{
  "num_hidden_layers": 11,
  "hidden_size": 192,
  "n_experts": 80,
  "experts_per_token": 2,
  "d_expert": 96,
  "d_shared_expert": 0,
  "hidden_act": "drelu",
  "moe_layers": [1, 2, 3, 4, 5, 6, 7, 8, 9, 10],
  "router_score": "softmax",
  "normalize_top_k": false,
  "routed_scale": 1.0,
  "balance_loss": 0.00767,
  "balance_bias": false,
  "router_z_loss": 0.001,
  "init_std_router": 0.0168,
  "lr_router": 0.00137,
  "vocab_size": 16384,
  "norm": "layernorm",
  "norm_eps": 1e-06,
  "tie_word_embeddings": "early",
  "optimizer": "adam_variant",
  "learning_rate": 0.00178,
  "beta1": 0.95,
  "beta2": 0.99,
  "batch_tokens": [131072, 262144, 393216],
  "max_seq_len": 512,
  "train_tokens": 942300000,
  "max_steps": 3914,
  "dataset": "wikipedia_en"
}
Below are experts of layer 8 (counted from 0) of a mixture-of-experts language model. Rows are named router (the router's row for the expert) and show model dimensions 0-191. Each number is 128 + 32 x the weight over its row's rms, rounded and kept within 0 to 255. Numbers have three digits each.
After each expert's rows: a language model's description of what the expert responds to. This comes from a sample of Wikipedia text that the model never trained on.

# expert 10
router:110136116095117140129140007091146157109111141123168137151157093133098106059098212138100145206124176131171129083139122083087165173144117068095173119156118125114158129158154086129115096126115136071133107140112119152133141126126178143086154134134071171153107074103181169114198112096161117139097129100191099123148147066118091134138171151148162062174169144109092108157126136129129137096134157105129188105149141180132137170073068162129207102068154125139125104112122125155110124132138139143149139192175131123086148140139111120112077149098052115136128091163131159084080120084132115118
Word-initial single letters. Single lowercase letters opening a word split into pieces, mostly after a or the, such as b in brackets, c in crippled, w in Housewives.

# expert 9
router:098113128134112149093178077101120157129158095143189122159159035133054102104068188125104149145164135084158106081197091059120147166155090121079122106137200122052144135207190111153071144131135132071128081137092171102114155086068150120105108115137108187145131120133148125122154065132142101151118131107142133127135163147171099106137191141158139107152158117115107108149136101147190145099176146097064131086127157167139119125126090145092152105131159196151128080092114176125123131149137136171136159171181158085113158171125146125091066104129092132158153116160143150113105123095107122119
Sports venue prepositions. The word at or At and place-name starts in US college sports text, such as At Penn State, at least, New, Miami.

# expert 62
router:080114124112076160097179093103067139083154091154161086169153096089108109091099156105095148159134167100163089093152090107093157176156086088082142108168166100111157166163162092157098097089097169099148104161088152108133147111089169174115165171162106163165105101104142165102171093096147096150099169092159107089154129103156086107094153148153156100164159153097115106168160104177156097090154176086093164102161145177092150163099087161116146088108155155168106098100094163157095168169143171160151160163158173094096171153167149108123107098099105087166162100149180118110092100094083102111
Given names and pronouns. First names like Steve, Pierre, Mario and country codes ITA, BRA in sports rows, plus he, she, the, des in sentences.

# expert 59
router:118112129105103167088139049090127153109183146125124127177159125125116111084104144101075141195155145102174071106161098107094190195149129087118123093150106116072154143149154067154085096121105131058166108136133133123175153111105152156084154121177070141157127083105152164069165116082154140132069131076195135131162108082137064109128122156147157072181133139132135107144139090135171122086171158131125131131127157143127106146127113151154237105123167195138088119115113173143110131142173170158166145112215135058121140157139145104103123111103108123146111132177134125122120126090132073104
Math and chemical notation. LaTeX symbols, braces and subscripts in formulas, plus hyphens and pieces in IUPAC chemical names, such as _{, \frac, $.

# expert 21
router:130089090090064229121201115084078154100156114128195097136138092117135124124131135129068159162139135104145127086151091147078155140158060093103153079127145137137125181162155067157096151096109146077127111146098150127124125125115132175101135151146127144138107062088138139115195093097187120157038171129139111063139154106134106077106134163182162117136167138059132110155131126175189120091164137138090111086137151154104115141108085147120170087125169176143124109130099136152087200176160169130144152157180165097107152136148151119083110138098116065150123108159167120128138126115088104103
Years in parentheses. Year and age digits, mostly the final digits closing a parenthesis in life dates, spans and tables, such as (aged 59), 1974), (2005).

# expert 36
router:085118126123075160089180093102061144084149090158158079167160095095104108092095157098096153160138166110160094092155091106096157174146087085086141105173164099119155163161163094152100101092094162100154100158086142105139149113092168180118165177147109165168115094097144166113167092096145103157098171093165095097153127098165081112102148153154159101168152152097109102165155109182159091094154188094092166104157148179095153163096087164115146089106158151164106093097095161155098169166153166154155167158158169090094171155164151104123108099098105093163161099151181117111089101099096110108
List dashes and openers. Dashes opening discography or filmography entries, line breaks before headings, and sentence openers like In, On, When, After.

# expert 1
router:081110123120079160093178093101067143088154086157157088163154095090107109091102156117093152164131172108161090092156095098093154175157089090082148106164161103116154163161162094153098106087100168098156098158087146098135146114093166179115162175154103163166108099101146165104172089094147098152098170092163107085154138099155079113088153144150159096167153153094111099160155102180151096093156174101092166101156145177084154168100086165109146087103155157161105103098091166159096168170149173159156163165157174090093173152168150111115108098100105088160161094148176130112093110094114097115
Given names, story openers. First names in plot summaries such as Bobby, Jimmy, Jerry, and sentence-opening The in episode lists, plus v. in case names.

# expert 34
router:084113123114079161095181093102067145080150095160160086164154096089101114090101159094095158163131170103162093090156090100097154178155089090078153108163165100118153162164156093156099095088099154099151103159085141116138146112091168176115159179158108165166108100099138164112169091095148102157100170093167110086149131099155083111096154152148162100167159153097113098159155104174156101094154182091086159102157149175091161165091090169128144086099159154161106096099095164157092167171153167153149159164159179091094171152169150108119110097101104091159161101152186116113096111093102099107
Music releases, taxonomy. Band, album and song names, band words and punctuation around them in discographies, plus Scientific classification headers, such as Vol., EP, bass.

# expert 12
router:074121122122076158097188093104059142083146087156160083160163096094106106093098158106094162160133170112161086088157087101093157174160088088080151109164164098117149163164160092153097098091098148097153096158084143104134151109091164180116163172145106165166116097096131160112169091103150100154097167095165113093153130103149088108094148154153159102166161153096115101163154106176164096087151180091095163098157149178096153166097089163105149090101155155165108100099093165157090167173150167159151158165161170092093172152176151105127110103102111095161164103149182118103093105097099110107
Table cells, mixed words. Table pipe separators in award or personnel tables, plus scattered words in lists like three, Best, located, regular.

# expert 44
router:101079118103100213140185107023096129135149096158180128132106088144109098108118152120082155177150174132125123081184044128131136152164050108101145128159175087143127133164178111180116110114114136054163077159091146099171132114091127149119131119136128139139110062103139130132130123088130116153057169108165103107172166125166140103119142157168200129171168149070131077167186092147136105099152129124134113113143144116145149150117102141149156077075117145108097127099095162154106209149137138127136163156176154107138136141121149079121106079063112084157159098169152157137079120111147139129
Section heading words. Last words or word pieces of ==section headings== and list titles, e.g. timeline, career, statistics, Early life, athletics.

# expert 23
router:082103118119075161099182094103060142085151093148162083163156095100114108091099157113095157161137173115163089091156088106089156173147087086083135102166170098116151163162164091153095101083092166104160107160087144099132150111091169178118166177154103163167111095099141162108168088098146097150098178097163110090156149100161086105093153151155160103164159148093108102164156107175153097091152177088091164106158146179089140163099087163106149086107161154171105095100094163154097166172145165157152165162160175094095174154169147108119109101100102100162162099153175129107093106094105118125
Names and titles in history. Given names and titles in historical or biographical narrative, such as John, Henry, President, Colonel, Baron, often after by or the.

# expert 55
router:106077106115097168108158071089095185115137127161162078166174080121076092083135187128080170188114150113176086065149105073135138172143092103070161106121121123126134141137163084133115120068101099102139092147088140113160146131128153147084150155194057169135086131096165181109158072071131128165095186153194149074146134073135075098128145181124145055174122154135128088156101105121126114128134135097116129112163140115138156195134120173135186090115163181149106127126131163123107134173164141152120131174153145124118150137144182087125127083119067092147118103166162114125107134115140095107
Taxonomy and anatomy. Species, Family: and genus labels in taxoboxes, plus word pieces in animal descriptions such as caud-al, ruf-ous, ear-coverts.

# expert 41
router:099161118111127137090123044084147172133108107116146129129137070145085109087125211151114125173155147130169125049123127067129162152115099051080192115143154110135139149147142110120106115127129111071124149165121137115139191103086199176109130139114131149183137083102169168127153072109156114147075122094182087100138140086141095119109154140126143054147172142084091120182147121132117128081128182123105165077173167188128146158098038151152197148099172154137136114100096112148112164160112132151169164167168145095117138160145126102117048138108091126149133115151118150108084101120117139106
Word-initial consonant pieces. Opening fragments of split English words, prefixes or consonant clusters such as pre, dis, trans, Res-c-ue, wind-sc-reen.

# expert 3
router:082113121115078162094179095103064145083146093152164077164156095093108103094099155105094155161133167111158090092159086109094155174148086087088152106164169099117153166163156091156096101093100168103157102157087149104135152113086165181117159176152107164166115098098146165109167086099150099155099178102162102087153130101166084105090150158150159102167156152094110103166158108179156100090150180092097164102159147179085139166102089166108144083100158154163109099107093162157098169171149170153150166165159171092094170149170143114122108101100106090164166098146175121111093107095099097109
Official titles, closing tokens. Office and rank nouns such as chairman, secretary, captain, plus closing parentheses and line ends after names in lists and squad tables.

# expert 47
router:071115089120051137112163102037091180120140116162144078150135080100126076117103174148114155163167128102168116129137115095087155163137113102089160109156169099088150142156160071148094108107093135126148102166116130092140152105096151144099158145162082192186096100083149135092139060123140125154112135113173090115135158126153111096127182143149143121181155185113111064139153119176185110121160130129086179093148141170113159153134131144105138082109160148154115102093116168131112130136140183157143158144231159105076126153170146099077053102079070112143168081146154138116102094117124119099
Prepositions. Prepositions after verbs or nouns that introduce a noun phrase, such as of, with, on, to, by, during.

# expert 38
router:115161086122113156096140072102125163090133135152182097137170072134145117071134211089090141113134119091179125088170077117117187149181092126075143138162169102096159134230164096154097134081099146093133110155082112091111151136075166127127153168159106176140144114123136159094155102090141122163115152111147080114139107130169120084121183108154153081133178129086089130165185136118130110144166161097097135122144181148113127114115077145135177101110151137180111068095113138138131148178155131152116126175149153077110132131153128114119074113075046101163179129186172156107103095075092095136
Proper-name first pieces. Opening word pieces of club, league and place names in sports text, e.g. Le of Leverkusen, Bundes-liga, Nap-oli, St., Port.

# expert 5
router:128147121091109169069148051124132176079145121133134065133148116161098111091111177113095128153148150078149078037162089093117139142141094106057106118151177103103154154193139117161091140103093118113169104157087139158149178146111170193099192157147137130157107085097150132096162065145174145129107141118127106119133112057131112123137171137170145063138123153089085106134153141180137086106141139099100130112120135172117136123116082165106192085091143128143111094113109183160111147160184168124120139158149192089110140162155186117085106131067055131129199111144124155122111084119120163139
Germanic name fragments. Word pieces inside personal names and foreign words, mostly German or Scandinavian, such as Hel-m-ut, Carl Fred-er-ik, Sig-mund, alge-br-as.

# expert 35
router:081110128114075160102186093103063145087157084159161082168157095093103113094093155124093162164135172112159089091156087102095155172150084087081146103170168099116155161160155096155097103091098170102149101157085152098136146110092169177120169172152108166163118096095139162106168090096147102158099171088162103091157124103156082114083150155149160101167156152092112100161159109179159100093155182090089159104158148176088152166093087166112146084105151151168104102097097162153097169168151169157150162158163173089093170156157139111125109103099108093162160096148176130111088118097111110106
Credits list names. Personal first names and roles in music credits, track listings and table rows, such as Steve, Morris, DJ, vocals, Producer:.

# expert 45
router:127089101121067182119133104100098130098158073141164118171179056112140138096074162117102142151141172145163143109180087103103140186165114116093135120175151094113141146157158108179083077124102097057120111157118149126162187105098132123123134122141125148168122109053128164123181144151166085174114134092170112093124130138135122112133142153182151136136133125077074086140188088146148150104150102123104177115144150145080168150080092140098155096073181133142099079094085122140085144138198128159158212121158143064121205132137176130078119112100122127157127078130183142092117101073131091131
Broadcasting and call letters. Letters of radio and TV station call signs and abbreviations, plus broadcasting words like television, radio, NBC, BBC, on.

# expert 46
router:088114119124079161103180092102059142081158095143161085158160098095110100090099157121098153161134170121161091091158094103088153170149091085080149103174165094122153165163163095154096102090102150103160101153082140112144152115095165180114165170149103163163116099100138170115168089099149102162097177093164105093154133096155082110089147153146164105172153148095112098164160114173156093091151190098096158096153148175084168155093089169117144083100156150163103098095099159157091168171141167157162168162159174089096179156172154107114108101101106090160159099153178124103091099094101102114
Opening quotes and titles. Opening quote marks with a capital starting cited titles, often German or French book titles in reference lists, plus ISBN and History headers.

# expert 16
router:132128148112127181076134062111120168062160093123164091134135088152078097111109152117091136153137125057169118055196095108119140148159092156109134153174141115143155133165130105135076139109103097094133089170106125088160176106067144175124205127141154131197124123100107131114137092157149137121100105152135143105163139056172077139112152175164142075183163143119116116167169111165157116109202139086096144140157148158077131148112042154089167056102143165147062093119096169136144172167117139125122141171133165111110103158159147108119120077105050128163136099151126150101102112124103140117
Mid-word syllable endings. Middle and final pieces of names and title words, often proper names and band names, such as ain in Stainbank, ful in Grateful, ious in Notorious.

# expert 61
router:082117122114078160094181097102063142082146090156160087166160095094104112093099158101093157161134165103160096092156087110096156170154089087082141111164164101117155162162165091151100099090098159099153098161085141104132150110087168180113164177156102163164110100098142163109169092102144096161098172098166107089154132099156087112093150152152154100167157156091113101164156106174162099092152173095088164101162146175090153170091089163108148089105157154160105091097095164157089167174148169157150165165163175090095172148167153108121107100102109092163166096148183128111092107095093101112
Review and sports narrative. Function words and verbs in album reviews, film descriptions and game recaps, such as and, of, in, deliver, and labels like Genres:.

# expert 37
router:082114120117077161092180093105063143084143089150163085161158094088103111092096156101094152160127169109162090090156090102095152176148089089081145110164164099118157161163159089155099102088099153104160105157086142105135146105090166178120166182156109166165106100095139165106171092099147097155099173088161107086156125101168090112098153154156162098166154154098116101166159105179155100087155178098095161102158146178092148168096088161114147080103157155166106102094091164165097164168145166159156165163158176093097172151169136112116107102095107086166163095152173123111093104099103107108
Mixed nouns, list indents. Assorted nouns and prepositions like Board, stores, in, plus indented line breaks before nested list items in timelines.

# expert 22
router:076108124122077162094182091104058138085148092146163086163159093093107103093101156102092157162133166102157087092159088098083159178155086085079134102166166100118153162162160094159098101087102178103158100158085156107134147115092170182121167180147105167165114096104142167111170091101149098152096175098163097094157125100159079114105146155152162097161157151092116101161158102177159101095152175098089161097158150176094140154098087170111147083105155151162110095098095164157100168174144173155155163162159172092088163150159140120124109109099106093158152100148174120110092105089113102113
Name starts, table cells. Table pipe separators, coordinate numbers, and first pieces of surnames in election, discography and taxonomy tables, such as D in Dylan, Gil, McK.

# expert 14
router:094089091116066255112158121079102149094131077138149118181131118131122115090092141150089165130118132127156123096141129089121173121143125097070172107141177124099170164146127120132095088119086132109136108151070152120153141092142146147093134150133115197149101099088187179117152060088125085176099152112162111092137164084154139103095140175134176120188134190121071089145161081200179084103133119086089168098159172147100136165095118169140167136085165155148116082091096173145104149133167182134159143144179172109092137135142149107119073112117087121143133124134133165089108114116094108123
List coordinators. Coordinating and or & and word-final commas joining items in lists and paired names, e.g. poet and writer, Health, Mental Health.